Weights of a small mixture-of-experts language model, trained from scratch on English Wikipedia: a shared expert of 128 neurons.
Below are experts of layer 9 (counted from 0) of a mixture-of-experts language model. Rows are named router (the router's row for the expert), down (a neuron's output weights, with its number) and show model dimensions 0-63. Each number is 128 + 32 x the weight over its row's rms, rounded and kept within 0 to 255.
Before each expert's rows: "comes before" lists some tokens at least twice as common just after its tokens as in all text. This comes from a sample of Wikipedia text that the model never trained on. Tokens count by the router's weight.

# expert 12
comes before: "-", "1", "2", "==", "S", "The"
router [ 93 185 110  71 150  85 127 109  70 174  84 110  97 178 118 147  57 146 102 126 134 175 146 126 114  88 120 104  82 167 148 188 104 179 141 172 117  71 131 156 146 150 159  97 105 172 130 114  89 120 134 117  70 114 105 126 188 125 116 105 140 109 121 136]
down0 [180 162 156  98 106 128 138 138 161  92 134 165 134 124 142 186 158 116 114  51 118 100 168 113 126 156 113 134  95 120 137 115 159 101  94 120 133 167 136  82 136 131 165 109 125 124 186 142 137 149 102 118 210 123 227  99 113  89 164  97 150 120 140 170]
down1 [ 78 123 132  38 125 160 116 174 136 124 111 133 142 113  91  96  93 152 156  62  92 104 128 108 121 176 149  99 111 157 101 148 152 114 125 130 159 101  73 152  98 183 141 109 175  70 153  91 126 121 132 157 155  92 190  99 107 133 125 161  80 165  92 105]
down2 [ 91 111 118 118 148 105  50  93 136 100 171 145 147 161 160  51 109 107 132 120 159 123 162 192 172 159 103 187 110 150 124 123 185 117 135 125 179  80 172 145 130  97 130 147 154 118 121 140 165  97 121 127 139  22 117 128 118 147 139 130 119 207 103 119]
down3 [144 168 111  90 120 158 136 109 199 112 104 112 130 106 118 144 148 136 181 170 137 182 157 111 124 143 107 131 178 100 105  39 132 149 114 177  67 145 139 124  26 122 125 157  91 143 137 148 100 148 146 120 139 101 129 122 120  92 133 117 132 116 140 176]
down4 [134 108 148 209 160 131 144 166 108 130 101 130  90 128 124 112  85 115 121  86 113 127 103 123 153  51  46 135 133 201  97 130 108 164 151 103 166 114  84  96 137 123  86 123 142 113 104  91  82 145 143 127  79 133 163 119 118 228 119 114 153 170 113  86]
down5 [ 50 139 156 173 100 118  87 170 164 146  62  95  88 148 145 110 152 103 132 117 149 185 164 127 127  98 122 183  92 143  55 130 159  78 110 152  94 104 144 153 191 145 104 125 158 107 156 163 124  98 109 115 118 131 152 193 114 146 105 124 147 128  68 100]
down6 [ 97 120 136 135 131 114 184 155 138 110 184 211 129 184  97 165  82 165  44 102  99 122 141 101 120  97 128 135 129 110 102 161 125 109 132 159 144 107 159 122 126 136 154  99 139  88 112  92 100  77 169 193 162 140 126 125  79 116 166  99 101 116 142 116]
down7 [152 129  90 119 123 141  92 137 136 146 148  58 113 178 117 114  59 153 179 125 163 126 131 150 119  89 113 132 112 147 123  88 146 121 110 166  59 170 128 127 116 134  69 161 164 100 105 165 118  99 117 186 139  91 203 160  97  98 173  98 156  85 138 100]
down8 [109 122  97 153 136  73 140 125  83  62 103  89 203 164 104 173 162 178 133 140 119 148 131 107 152 104 122 111 131 118 126 115 134 100 143 172 138 121  93 191  77 144 200 160 157 116 118 104 128  93  63 143 107 106 118 169 134 163  79 147 110 140 105 166]
down9 [111 112 164 155 130 126 160 109 125 183 135 110 146  55 166 188 177 197 174 155 153 108 111 127 131 115 171 157 119 165 142 150  72 163  90 129 189 162 150 136 184 173 180 140  77 148 150 123 162 129 121 144 200 158 105 162 166 165 161  85 104 161 103  92]
down10 [168 127  77  86 119 121 153 128  68  79 126  96 141  97 104 128 129 127 114 164 108  98 157  84 147 118 147 131 128  92 111 114 184 164 165 181 114 103  75 109 159 116 112 192 196 153 137  97 109  96  88 136  85 167 124 102 101  54  53 148  33 106 119  96]
down11 [115  90 133 131 144 130 144 156 153 100 165 116 148 187 103 159 191 173 100 140  72 110  74 124 192 147 108 142 159  97 112 179 120 130 127 144 113 129 137 126 105 161 112  85 123  94 146 130 145 105 142 113 121 118 103 129 185 109 171  83  94 100 105 104]
down12 [107 134 147 130 139 114 108 171 172  86 170  85 139 105 151  97 132 129  95  66 143 130 194  89  70 134 181 220 108  76 108  57 148 123  87  98 164 122  91  63 147 151 120 111  88  78 148 165  87 175  90 109 171 112 142  78  74 144 100 116 114 176 164  69]
down13 [ 88 150  99  67  70 109  88  82 135 179 137 196  83 123  80 103 175 109 140  88 108 107  73  84 149  98 124 142 166  90 150 107 104 123 144 130 122 161 119 147 142 148 159 159 144  98 136 173  59 102  88  94 119 146 118  85 133 140  87 123  61 133  98  89]
down14 [119 130 172 118 143  92 154 184  95 115 135 140 127 123 162 120 138 161 137 110 165  92 156 125  38  85 116  96  99 133  68 146 138 148 123 125 145 171 112 127  63 117 148 154 203  68 171 162 189 140 117 105 198 125 142 137 158 115 124 143 142 181 125  99]
down15 [ 92 110 129 168 132  95 199 135 139 144 171 115 123 113 116 131 153 121 161 114 162 191 128 153  98 137 146  90 110 159  97 145 128 143 113 118 118  87 193 216  68 172 167 153 136 122 125 138 135 108  90 115 177 106 114 117 151 133 128 134 125 122 152 102]
down16 [101 110 131  65  81 126 127 139 137 134  85 126 184 126 187 188 227 150 168 115  88 141  81  97 144 187 137 163 114  98 152 176 128 178 123 102 126 151 160 141 131 104 129 144 121 134 135 146  89 180 134 115 158 156 111 176 110  64 157 140 153 113 145 133]
down17 [154 125 150 138  66  74 109 103 131 146 110 122 126 143 177 163 110 126 118  68 117 162 100  99 150 184  95 142  90 139 160 127 168 125 155 136 195 168 117 125 138 120 133 178 164 127 156 171 121  97 192  93 106 145  82 138 143  93 107 158  89 136 164  88]
down18 [215 179 103 113 169 171 125  93 141 177 112  79 146 128 154  99 134 159 110 141 101 114 146 138  98 127 136 117 118 167 164 101 105  77 151  94  86 115 134 100 105 110 123 133 184 132 154 110 111  96  96 106 104 166 146 127 154 129 134 106 131 168 101  83]
down19 [111 144 137  79 124 127  51 165 171  91 109 117 108 115 135 168 128 156 106 104 146 145 136 128 133 139 128 146 156 193 154  88 160 142 115 133 175 156  84  74 112 155  90 125 143 105  92 134  67  66 169  98  63 144  96  90 110 106 100 164 132 137 116 184]
down20 [156 115 142 177  99 112 151  92  91  89 132 147  80 116  88 151 144 157 147 132 132 116 160 104 143  76 113 144  97  93 175 185 135 122 109 137  87  92 121 128 126 142 123  91 152 127 108 103 124  65 166 146 172 164 120 164  82 173  95 134 130 115 105  91]
down21 [127 123 115  57 122 103 144 157 144  71 100 124  83 117  87 131  97  93 112 158 115 111 132 155 126 181 120 199 140 186  46  97 166 171 137 115 182 148 127 156 112 124 159  91 133 153 174 115 116 121 152 111 123 137 183 134  82 170  44 112 133 127 141 107]
down22 [135 106 118  80 108  81 179 134 126  61 106 164 108 149 165 131 178 122 162 142 173  94 146 127 132 173 112 133 123 150 176 129 113 112 194  94  96 143 159 107 110 163 127  83 143 115  86 123 171  95  89 183 171 118 116  75 152 119  64 122 114 116 131 219]
down23 [120 144 124  85 151  98 136 157 150  89 177 164 115 125 125  62  91  76  70 174 117  74 114  92 111  74 133  85  72 139 123 140 148 131 163  88 108 167 209 152  86 147 140 148  96 130 127  91 155 140 111 103 100 110  44 108 149 143 175 176 129 173  92 152]
down24 [103 153 133 105 136  85 141 136 150 100  82  67 156 145 157 119 115 156 123 118  91 114 132 123 126 125  88 163  98 112 121 136 144 153  97 113 114  98 167 144 176 107 163 193  76 157 161 160 137  70 105 167 180 121 161 131  60 168  70 191 151 121 112 161]
down25 [148 106 127 111  98  99 116  99 134  95 129 108 150 113 166 120  96 221 129 124 146 139 181 102 110 151 135 105 129 162 161 116 156 107 155 181 149  80 153 114 102 102 105 129 111 139 111 133 141 125 176 150 106  98 156  92 126 181 106 116 131 143  82 146]
down26 [ 99 125  65 190 105 117 151 135 136 174 147  72 114 154  90 151 135 124 132  96 143 164 130 189 118  68 134 158 147 126  93 147 103 183 134 111 159 127 128 128 156 152 175 127 127 115 143 144  81  93 121  84 129 126  93 173 139 108  69 102 147 115 160 110]
down27 [ 92 135 128 103 182 135  74 115  87  83 129 127 101 149  74 106  98 168  79 120  90 161 104  70 110 110 166 143 159 124 202 137 131 108 101 169 143 132 106 114 170  88 157  95 120  75 122 135  78 110 111 152 138 161  94  65  91 112 119 139 122 139 162 162]
down28 [141 107  98 132  96 111 177 134 188 213 114  76  78 123 149 116  98 127 186 124  57 150 135  80 131  72 119 131  62 117 128 140 135 156 185  88 104 117 119 148 141  93 143 118 168  68 196 178 212 151 143 103 165 154 125 149 101 160 140 164  87 130 123 148]
down29 [102 122 130 116  99 123  73  80 143 109 158 152 113 122 108  75 124 136 186 102 151 111 135 120 124 106 142  61 141 172  80  72 117 124  83 159 137 172 197 100 114 136 118 119 139 112 166 147 137 158  84 119  83 115 136 136 169 123 169 131 128  69  82 192]
down30 [112 157 178 104 124 150 146 133  82 131 161 101 152 118 125 162 152 128 123 115 121 150  95 124 151 170 125 130 169 117 101 105 140 119 159  52 107 167  98 189 113 149 111 140 157  95 100 136 132  52 113 104 116  63 143  72 132 110 148 102 159 123 169 136]
down31 [146 157  36 137 148 124 169 160  80  81 119  92 156 126  46  93 151 101  98  89  83  99 136 129 121 113 120 150 164  93  93  97 112  88 140 130 147 149  70 147 117 101  39 122 135  97 129 152 198 154 121 151 149  96 111 153 111 151 190 100 154 112  89 135]
down32 [102  65 223 150 144  56 155 143 167 130  70 126  73  98  81 122  56 127 169  97 113 122 125  51  83 171 108 179 101 118 141 122 165 122  87 121 115 111 122 156 120 114  93 132 115  90 152 152 118 159  92 142 152 126 111 156 146 153 114 137 170 113 122 138]
down33 [104 194 135  68 138 145 150 190 159  97 126 113 143 158 148 122 221  98 102 122 145 127 146 151 164 152 161 128 160 150 134  81 147 105  67 119  67 117 166  63  82 115 102 135 159  63 113 132 144 162 105 115 143 141 115 162 173 157 132 158 144 152 159 130]
down34 [177 141 154 148 129  82 121 125 126  50 186 160 150 190 102 152 163 110 148  63  84 151  91 140 112 115 169 113 110 123 114 133 159 131 127 179 131 169 168 136 179 185 123 112 163  72 116 174 125 186 169 123 110 152 175 148 138 156 127 152 109  91 132 110]

# expert 4
comes before: " |", "|", "2", "1", "0", "3"
router [110 117 183  72 155 156 124 114 146 101  96 107 115 110  92 139 152 131 141 143 190  94 101 166  67  41 122 107 127 143 124  94 130  90 157 143 120 149 138 116  98 127 120 150 146 116 112 114  69 107 168 116 153 115 120 113 125 155 170 108 180 184  85  81]
down0 [110 164 116 140 129 111 103  94 176 103 110 190  57 139 147 140 152 131 120 109 197  77 108 140 105 126 104 158 102 177 132 144 117 148 112  90  98  91 143 179 134  72 128 136 182 133 155 216 164  99 144 132 110 123 150 127 222 153 107 141 156 135  97  80]
down1 [121 153  81 139 169 125 150 113 126  95 129 104  57 105 131 114  95 110 186 111  90 209 194 116 146 142 138 149 138 123  89 115  87 100 201 152 152 155 171 122 151  33 114  77 130 172 129 141 116  90 129 141 125 155 164 160 157 115 133 136 118 104 115 122]
down2 [129 122 134 143 184 114 152 134 108 125 188  94 145  92 118 166  87 137  94 176 127 153  74 157 100 128  64 125 171 139 139 116 129 104  78 186 143 155 116 164  98 145 168  99 100 165 124  97 149 154 133 142 187 166 181 133  85  90  91 147  69  85 118  67]
down3 [129  84 128  83 117 127 151 147 124 114  68 180  84 115 100 158 210 125 138 192 154 149 118 147 113 130 147 135 168 181 113 131  81 139 173 124  80 182 134  96 116 168 106 107  82 112 106 112  96 120 147 186 115 123 110 115 155 111 167 107 108 115 168 143]
down4 [207 127 133 134 114 117 192  96 118 109 123 102 152 115 134 182 120 112 144 172 171 161 147 156 158 143 140 203 117 103 117 134  70 147 127  79 119 132 166 112 123  84 156 169  92 129 150 156 138 121 175 139 136 126 148 173 128 160  54 173 142 199 114  70]
down5 [113 129 141 138 136  85 117 113 120 151 116 111 101  86 182 131 134 121 143  72 154 131 113 168  80  73 117 147 120 156 154  97  93 172 156  93 137 103 110 119 118 147  95 128  39 123 149  88 153 145  97 128 119 156  86 122 150 180 132 140 155  98 138  77]
down6 [134 186  81 112 133 150 168 117 125  98  96  69 134 118 173 103 134 155 134 150 104 118 120 126 160 146 200  64 106 127 111  60 170  97 121 115  86 145 149 115 151 150 131 148  55 124 128 146  66 143 150 111  99 114 108 119 124  89  69 154 136 141 166 143]
down7 [ 99 114 167 136 149 168  66 166 142  83  82 121 106 136  77  97  87 121  76 179 118  94 111 136 138 187 150  80 148 124 112 112  80 122 149 122 123 207 140  78 162  51 106 139 148 141 119 126  93 125 142 108 117 120 181 150 129 169 172 166 107 101 129 115]
down8 [119  66 118  93 137 168 156 147 124 164 128  69  45 138 129  93 183 165 141  91 100 151 163 111 147 142 130  81 179  87  72 168 124 105 105 176 125 100 131 104  98 203 147 103 158  94 106 134 145 128  96 128 167 172 128 120 138 139 127 123  35 138 184 159]
down9 [123 186 125  72 115  74 124 174 139 142 109 173 155 106 141 103 116 149  92 139 124 103 123 180 120  74 152 152 102 121 116 130  48 102 135 110 113 150 165 146 198 143 159 141 142 145 126  64 124  83  94 143 124 142 145 128 135  90 146  66  97 104 139 197]
down10 [136 140 101 126 139  73 103 141 111  82 115 166  69 173 125 115 153 146 107 134 160 103  98  97 126 111 117 149 110  79 173  93 111  82 150 129 134 187 141 184 176 145 142 114  86 117 130  71 134 156 101 142 160  86  56 111 162 166 133 118 127 165 105 194]
down11 [136 160  83 114 113 168 107 144 135 105  97 100 157 159 103 176 153  66 133 151 154  83 169 135 119  27 131 107 148 156  99  75  90 117 138 131 139 145 162 132 130 105  83 129 161 156 128  83  98 142 156  99  59 113 108 107 161 101 150 183 146 100  94 212]
down12 [138 150 145 194 139  48 150 171 127  82  91  91 125 109  75 189 140  53 148 108 116 112 151 142 139 163 178 102 143 132 147  75 150 149  98  89 133 192 151 141  91 124  98 130 100 157  82  92 146 101 120 128  81 120 116 131 106 122  87 144 152 120 113  80]
down13 [133 159 146 145 146  90 140  91 122 178 135 143 150 122 116 146 113 161 161  94 101  74 108 113 132  82 118 113  90 124 128 120 144 101 173 170 130 147 157 121 144  94  95 112 166  87 133 166 140 213 126 149  95 178 134 125 141  84 111  96  95 171 185 124]
down14 [139 191 120 124 101  77  40 164 107 122 114 131 145 133 112 157 113  85 135  95 142  72 144 157  75 144 127 168 121 112  80 157  95 104 122 138 118 146 139 172 150 141 118 126 126  82 137 156 109 135 176 141  68 193 167 131 122 152 127  88 153 118 135  80]
down15 [171 130  89 146  58 111 122 176 141 112 136 188 122 107 158 139  46 109 135 136  46  63 118 140 159 183  71 150 151 126  85 131 149 172 155 104 202 106 158 129 141  75 117  54 142 133 120 128 150 141 156  97 136 130 121 124 167 154 136  60 107 146 127 125]
down16 [112 137  66 121 183  68 114 111 119 125 156 115  84 189 138 159 134  87 164 101 145 136 135 112 140 103 125 102  83 162 160  97 139  55 165 140 114 106 158 108 101 112 155 152 137  58 106 122 100 173 110 132  76 165 107  79 119 132 153 162 169 157 109 166]
down17 [138  92 128 148 112 144 135 123 174  87 193 164 111 138  75 160 143 121 143 164 154  92 110 139 170  42 178 211 149 131 130  75 143  77  90 119 130 103 137  52 161 115 122 121 166  91 157 136 117 161 125 153 118 106 177 149 154 111 115 125 108  99 167 149]
down18 [149 156 120 146 145 168 153 113 100 163 153 143 151 146 129 190 118 129 170  93 124  95 124 149 104 138  97 117 154 141 108 101 109 122 158 149 129 136 126 153 135 126 100 134 108 143  77  75  80  81 164 188 173  89 164 109 126  97 167 117 126  69 147 106]
down19 [140  88 132 118 173 133 160 118 137  90 132  86 111 113 151 105  43 147 116  94 183 134  69 171 129 112 103 144 108 198 190 118 154 161 165 102  83 115 162 127 157 119 139 105 110 111 194  51 121  92 150 128 198 168 112 119 141  99 145 153 136 131 139 177]
down20 [111  99 187 191 142 128 152 150 134 118 151 112  88 153 152 136 118 108  88  55 136 150 146 120 120 136 128 114  73  51 119 112 115 203  84  87 168 127 121 135 158  98 120  91 159 144 167 123 155 126 169 131 121 165 100  83 182  96  93 139  45 123 167 125]
down21 [115 152 117 175 175 115  83 119 101 139 120 107 127 138 156 131 136 116 145 145 126 135 152 181 175 164 193  94 137 174 174 157 100 168 156 147 132  71 125 129 131 129 172 165 154 143 107  97 141 165 161 110 137 116 133  94 122 106  74  98 199  76 143 120]
down22 [104 174 127 144 138 121  79 144 116 105  76 105 153 123  56  91 102 162 181 181  88 125  94 173 179  93 148  96 118 139  81 113 117 111 156 167 140 137  79 136 116 127 132 128  68 115 147 104 126 109 130 133 139 101 111 148 157 178 237  86 149 187  84 107]
down23 [ 91 136 154 137 147  84  97 105  40 112 155 121 121 182 118  82 101 161 164 106 141 101 141 108 145 147 167 117 128  94 122 132  98 117 103 119 119 154  94 135 146 133 102  94 115 102  81 115 135 135 175 137  92 130 160 160  52  75 136 167  92 139 135 130]
down24 [165 104 131  85 100  66 174  94 162 118  90 199 102  68 106 150 158  97  93 139  80 106 124 110 123 126 119 148 178 118  63  86  87 133 100  90 156 120 166 136 142 103 160 106 137 127 169 181 150 112 103 155 168 159 127 131  98 162 101 150 152 150 153  72]
down25 [145 115 120 194 133 150 125 168 143 205 144 117 107 141  61 121 139 143  77  66  78 125 148 147  65 160 106 160 137  99  73 164 135  75 125 158  84 136  67 142 132 178 156 141  69  72 138 123 145 131  92  65 122 168 114 131 171  81 136 166 143 140 105 112]
down26 [122 138 126 160 112 153 110 111 148 126 152 126 190 176 169  62 164 161 144 185 147 116 106 134  68 142 161 105  61 134 113 167 154 128 189 112 184 176 143 101  99 111 115 163 151 132 114 132 141  54 177 122 127 159 101 116 140 108 105 169 101 154 135 150]
down27 [130  88 155 132 122  99 131 141 127 115 136 176 162 131 167 117 149 134 176 168 174  94 130 109 117 138 136 176 115 145 175 131 149  72 135 144 113 176 173 156 157 118 199 151 129 160  96 117  89 154  58  95 151 126  67 144 118  96 201 113 102 107 137 127]
down28 [138 125 133 205 129 154 136 133 145 133 205 183 156 167 123 106 146  89 140 236 137 147 101 150 133 127 110 130 109 151 110 149 145 127 151 151 155  96 136 159  82 140 151 118 162 128 167 123 121 126 113 146 184  92 134 101 142 111 149 107 164  64  54 119]
down29 [109 121 133 160 131 179  95 118 167 102  92 104 149 130 130  69 105 145 176 158 117 103 161 112 151  75 111 141  46 133 106  99 140 198 140 157 149 142 140 129 144 131 109 104 169  84 135 103  71 156 125 134 163 161 151 176 186  74 108  84 146 167 108 164]
down30 [165 147 140 128  73 149 161 150  95 158 134 189 165 138 119  93 161 189  91  79  75 122  66  71 104 110 187  92 185 156 103 154 119 170 150 156 185 148  86 118 140 111  47 109 140 144 126 152 184 106 119 150 125 140 157 109 132 147 121 160  90 133 156 104]
down31 [157  83 124 134 171 140 199 146 130 170  57 111 132  72 102 168 138 161  94 158 194  82 158 134 129 143 141 132 164 112 131 126 140  81 165  40 106 110 117 160 105 113  98 117 149 143  86 132 135 153  85 105 159 103 147  93 130 146 158  85 170  95  86  78]
down32 [ 98 118  74 144 172 139 163 116 137 148 150 167  70 154 146  98 175 102 123 174 104 194 153 103 151 117 194 128  86  83 110 132 118 105 112 184 152  82  84 107 149 151 111 129 142 115 199 122 189  60  83 168 137 129 146 120 156 152 121 121  69 162 185 161]
down33 [147  91 146 135 180 125 183 115 120 112 126 180 132 100 117 173 133 102 125 155 136 140 158 116 123 108 157 184 139  83 127  93 181 146 125 142  75 147 137  58  88 101 140  91 168  59  78  54 117 142  53 110 138 151 145 132 124 171 157 125 135 157 155 203]
down34 [144  85 104 149 133 159 126 187 155 148 132 166 126 130 120 161   0  88 128 130 113  71  79  94 143 143 142 153 136 145  75 151  93 143 122 138  81 151 135 175  90 115 165 156 154 128 129 115 119 172 106 149 176 111 168 133 104 123 171 133 155 114 172 158]

# expert 2
comes before: "\n\n", " The", " and", " the", " he", " In"
router [136 127 195 105 108 140  96 159 195 119 104 110 133 161 165  94 162 171 155 146  73 104 143 104  87 158 110 134 180 120 105 174  91 167 101  90 144 131  84 163 202 156 145 194  96 157  92  67 207 198 150  92 104 130 172 139  94 115 119 137 100 108 125 124]
down0 [ 61 154 141 154  57 108 153 108 160 112 124 131 138 119  97 105 211 186 187 157 153 128 123 100  96  64 137 124  49 143 162 113 164  92  89 150 142 110 128 101 111 197 143  79 111  86  83 125 130 169 100 114 103 138 127 136 122 114  71 118 118 110 123  59]
down1 [ 96 192 144 159 157 121 120 140 140 118 139 142 169 144  87 126  98 161 150 105 101 131 110 142 153 121 156 111 149 126  87 196 183 104 137 153 145 150  78 152 154 127 146  62 120 163  60 114 155 109 148 151 176 141  56 181 166 156  88 137  84 201 121 115]
down2 [ 43 104 145  63 133 159 194 107 131 137  78 101 133  97  84 124  89 153 145 143 158  97 130 191 109  75 140 128  87 126 118 161 181 127 144 126  48 124 122 137 154 172 173 164 126 168 104 139  87 120 127 157 132  79 118 183 124 112 168 127 163  85 118 138]
down3 [159 191 151 102 128 165 104  94 130  62 135 160 177 162  73 105 190 117 133  87 129  97 108 101 141 114 137 116 137 117 147 120 120  90  99 118  96 117  83 148 224 154 137 124 106  84  94 148 130  80 150 164 131 159 100 106 139 120 126 154 135  90 186 183]
down4 [ 99 104 154 180 126 145 100 115 118  78 190 153 130 116 133 116 166 125 130  61 164 153  79 150 106 109  91 126 146 114 132 147 165  69 141 182 129 132 128 114 125 144 125 146 120 103 113 102 183 108 188  57 123 119 161 103 137  45 116  76  85 150 167 141]
down5 [ 92 192 114 150  78 147 121 167 180 159  94 152 115 135 118 108   8  87  57 158 163 118 114  98 165 152 178 128 113 158 133 128  98  89 147  92 133 167 148 148 152  36 152 118 129 104 149  84 109 172 120 100 169  72 125 168 173 139 187 116 146  95 185 194]
down6 [123 101 127 160 126 141 123 107 161 170 134 101 143 112 123  89  59 110 174 119 175 178 151 151 199 142 143 100 138  99 132  96  70  94 139 114 103 143  78  93 180 116 150 128 141 148 179 142 156  42 151 124 107 162  84  36 210 147  86 140 145 123  83 153]
down7 [158 163  86 163 195 222 144 154 106 134 126 137 187 122 135  99 176 145 121  68  96  83 136 158 127 215  95 135 145 120 124 138 129 171 120 127 128 147 104  68 112 189 107 149 107 143 130 114  66 141  62 145 133 119 112 147 132 110 109  93 146 110 177 114]
down8 [133 103 113 190 110  84 146 109  69 105 114 144 159  97 161 113 125 136 117 116 190 113 124 131 107 109 138 131 198 148 145  65 184 108 129 122  95 113 161  59 147 154 118 101 140 193 130  98 182 175 189 122 106 177 143  78 170 117 120  96 144 101 104 176]
down9 [108  94  89 117 172 116  89 136 155 114 141 134 102 164 142 103 172  93 193  94 206 153 156 110 130  86 204 112 119  75 205 133 165  83 103  83 143 150 126 131 125 143 110  74 108 104 104 156 173 138 107 104 143  95 101  79 121 145 115 138  65 139 164 140]
down10 [160  90 135 115 143 154 113 124 168 127 107  96 108 131  87 133 244  90  64  72 134 172 107 101 137 154 128 197 125  88 112 157 133  80 121  90 125 139 117 165 147  64 141 116 153 138  86 106 106 197 164 144  70 103 195 119 167 159 149 188 168 116 106 141]
down11 [118 113  99 150  87 132 124  94 123 196 154 170 161 145 117 111 192 157 191 157 127  89 134  49 112 109 177 101 150 106 106 165 114 112 139 180  90 117 136 126 107 107  77 148 131 161  91 134 145 162 160 149 121 140  92 114 110  48 165 172 102 121 150 105]
down12 [129 149 208 185 136 129 174 120  96  89 146 164 140 110  89 194  90 134 124 177 106 114 143 224 127 120 163 149 127 171  85 118  73  86 123  63 172 158 115 161 109 119 101 193 130 146 114 103 154 132 118  90 102 153 137 128 107 115 136  94 100  94  89 143]
down13 [ 85 168 165  65 104 121 124 115 126 142 167 132 135 122 122 112  26 133 126  84 160 154 136  79 126 186 167 128 131 153  80 127 137 172 124  75 155  99 112 118 122 113 132 120 145  80 149 181 162 124  66 122  81 131 167 122 125 130 137 110 110 106 108  67]
down14 [105 117 148 138 161 128 110  85 141 130 149 131 135 154 134 126 221 136 127 156 141  75 132  44  86 125 141 140 131 116 194 107 174 111 116  88 111 117  52 110 134 119 136 197  72 134 111  89 123  83 137 162 108  97  92 145  97 119 199 124 105 116  91  98]
down15 [ 81  99 120 119 106  74  68 160 153 117 168 165 127  91 163 160 133 125 143 121  80  86 125 191  82  82  88 128 118 182 125  82 138 185  93 112 117 117  94  70 103 125  84 100  97 108 165 126  99 134 172 136 147 173 178 144 122 121 169  66 124 115 142 157]
down16 [ 86 168 132 138 136 150 134 125 156 135  84 136 127 141 124 121 205 132 135 140 136 160 137 136 141 147 105  94  97 134 130 124 157 107 156 124 128 172  84 162 185 115 163  66 111  95 189 133 163 112 127 106 124 137  99  82 172 126 112 182  47 196  56 153]
down17 [130 125 119 230 106 134  85 138 159 106 145 120 134 138 140 152 115 164 133 155  96 175  64  74 114 149  92 137 112 125  89 139 171 193  94  67 103 172 170 108  84 129 156 143 127 184  84 113  88  98  99 122 142  69  61 103 136 136 159 144  42 152 139 133]
down18 [105 102 110 168 176 111 162 139 138 123 145 120 158  89  54 153 168 171 133 125 101 150  72 106 160 177 108 163  99 147 148  95 102 122 167 150  83 169 105 129 125 146 163 179 131 171 166  98 144 110 172 132  96  80 109 156 102 175 148  32  80 147 100  94]
down19 [ 96 112  90 116 121  83 120 143  89 134 174 159 176 112 125 105 124 150 169 118 105 133 148 123  81 176 131 153 103  68 105 203 122 108 109  97 176 108 148 114 120  58 131  97 112  87 109 136 178  77 170 130 153  56 135 124 200 110 116  95 113 167  85 103]
down20 [152 159 102 124 103  93  91 123  51 136  82 127 103 142 145 187  49 114 105  61 132 155 159 149 163 141  67 121 121 100 118 125 138 129 195 115 132 125 164 132 138 162 160 119 125 128 134 155  99 111 124 141 204 134  98 180 107 132 132  98 163 147 149 133]
down21 [186 131 124 160  87 120 106  34 151 102 131 125 100 159 158 141 113 130 123 118  88 174 134 143 153 154 110 136 115  89  75  87 126 104 122 150  65 108  89 142 144 100 170 126  95 139 165 137 169 175  65 125  92  98 123  89  88 160 110  62 127 116 188 119]
down22 [113 171  92 185 138 103 117 124 125  95  89 101 157 181 111 138 167 165 167 129 127 111  61 117 114 157  95 109 132 163  85 132 133 137 161 114 199  59 127 113 117 146 130 109 107 130 124 126 155 155  67 155  89 146  53 162 122 121 173 137  92  88 137 140]
down23 [200 142 106 115 132 113 139  89 137 167 159 181 144 169 112 133 168 247 122 117 113 140 125 107 133 160 124  77 101 157 118 117 168 189 152 112 110 126 115  92 153 119 116 135 138  96 128 194  81  68 115 109 119 117 172 104  70 140 140  59 115 127 148 147]
down24 [ 96 133 160  95 102 127 113 143 144 131 128 111 120 135 162 113 151 141  55 179 121 139 125 109 153 112 127 136 114 114 180 188 136 127 138  91 110 196  99 193 132  89 161 197 121  93 124 129 102 136  97  79  94 108 136 123 182  86 144  89 172 148 104  91]
down25 [147 143 108 191 166 199 124 126 174 132 138  91  78 167 192 156 156 119 122  78 178 151  43 148 160 131 146 160 120 119  92  97 149 125 145 235 145  97 108  72 109  91 150 143 127  62 120 112  82 129 102 104 119 151 127 119 150  84  98 150  79 146 137 134]
down26 [109 159  75 147 131 122 118 140 116 104  91 139 159  89 100 147 211 152 124 127 187 145 141 112 140 186 124 147 154  95 167 133 102 139  36 146 143 142 150 103 115 144  76  79 135 152 127 171 124 207 146 165 156 140 178 134  80 138 165 111 103 163 165 185]
down27 [141 109 127 108 152 165 141 108 190 155 117 128  96 133 167  52 129 126 166  69 104 144 114 166 140 164 118 111 120 152  57 207 132 144 111 106 118  64 141 179 155 146 171 223 149 185 103 130 129 175  99 127 154 108 149 104 107 113 119 115 104  74 134 200]
down28 [111  87 136  35 104 154 111 131  59 103 153 175 111 141 104  76 169 120 121 102 138 105 152 133 145 106 131 110 128 116 145 108  54 140 142 108 143 135  62 105 120 174 165 143 165 139 110 129 137 178 179 153 160 115 174 138 134 157 182 150 144 123 110 213]
down29 [143  74 134  93 154  48 172  87 134  94 119 168 125  97 147 144 102 125 102 133 112 111 148 192 118 102 163 119  93 123  86 108 138 105 100 124 102 148  92 161 105 129  95 152 110 140 123 179 118 152  56 152 157 160 140 134  98 178 200 111 128 105 146  43]
down30 [120 117 127 167 135 102  81 158 131 134 167 132 118 149 149 105 252 143 139 125 138  98  91 102 138 129  87  99 107 101  75 169 116 150 149 163 129 123 148 124 184 112 120 143 137 115 150  78 124 110 110 134 135  85 114 137 154 104  98  70 143  51 196 115]
down31 [109 189 159  93 105 175 107 162 118 137  80 101 122 140 234 182 132 180 114  94 129 131  97  99 115 138 143 156 107 183 145 151 208 193 116 133 101 149 167 125 117 156 156 129 156  92 123 131 151  83  82 120 132 115  94  92 163 138 118 113 178 149 134 123]
down32 [130 149  87 127  23 110  42 115 117 139 158 120 137 106  92 138 159 161 136 105 111 130  73 115 162 147 167 148  79 104 156 100 124 114 158  75 135 150 196 165 135 133  81 182 154  93 112 150 140 126  71 160 154 126 126 202 152 113 116 113  95  88 121  87]
down33 [124  91 109  97 146  87 129 151 141 209 166 158 126 107  98  61 100 105 103 118 130 145 230 158 127  95 129 151 136 119 120 117  71  78 119 166  86  63  63 118 132 110 103 164  96 142 197 125 126 118  67 107  89 112 128 151 177 174  77  86 136  82 150 137]
down34 [125  99 130  34 136 124 142  95 160 120  66 171 132 108 102 125  84 126 166 159 169 162 151 131 166 152 123 110 166 117 100 102 122 175 128  92 126 135 118 115 122 145 127 150 176 143 215 111 103 168 113 153 139  93 166 162 172  63 175 141 105 103 129  81]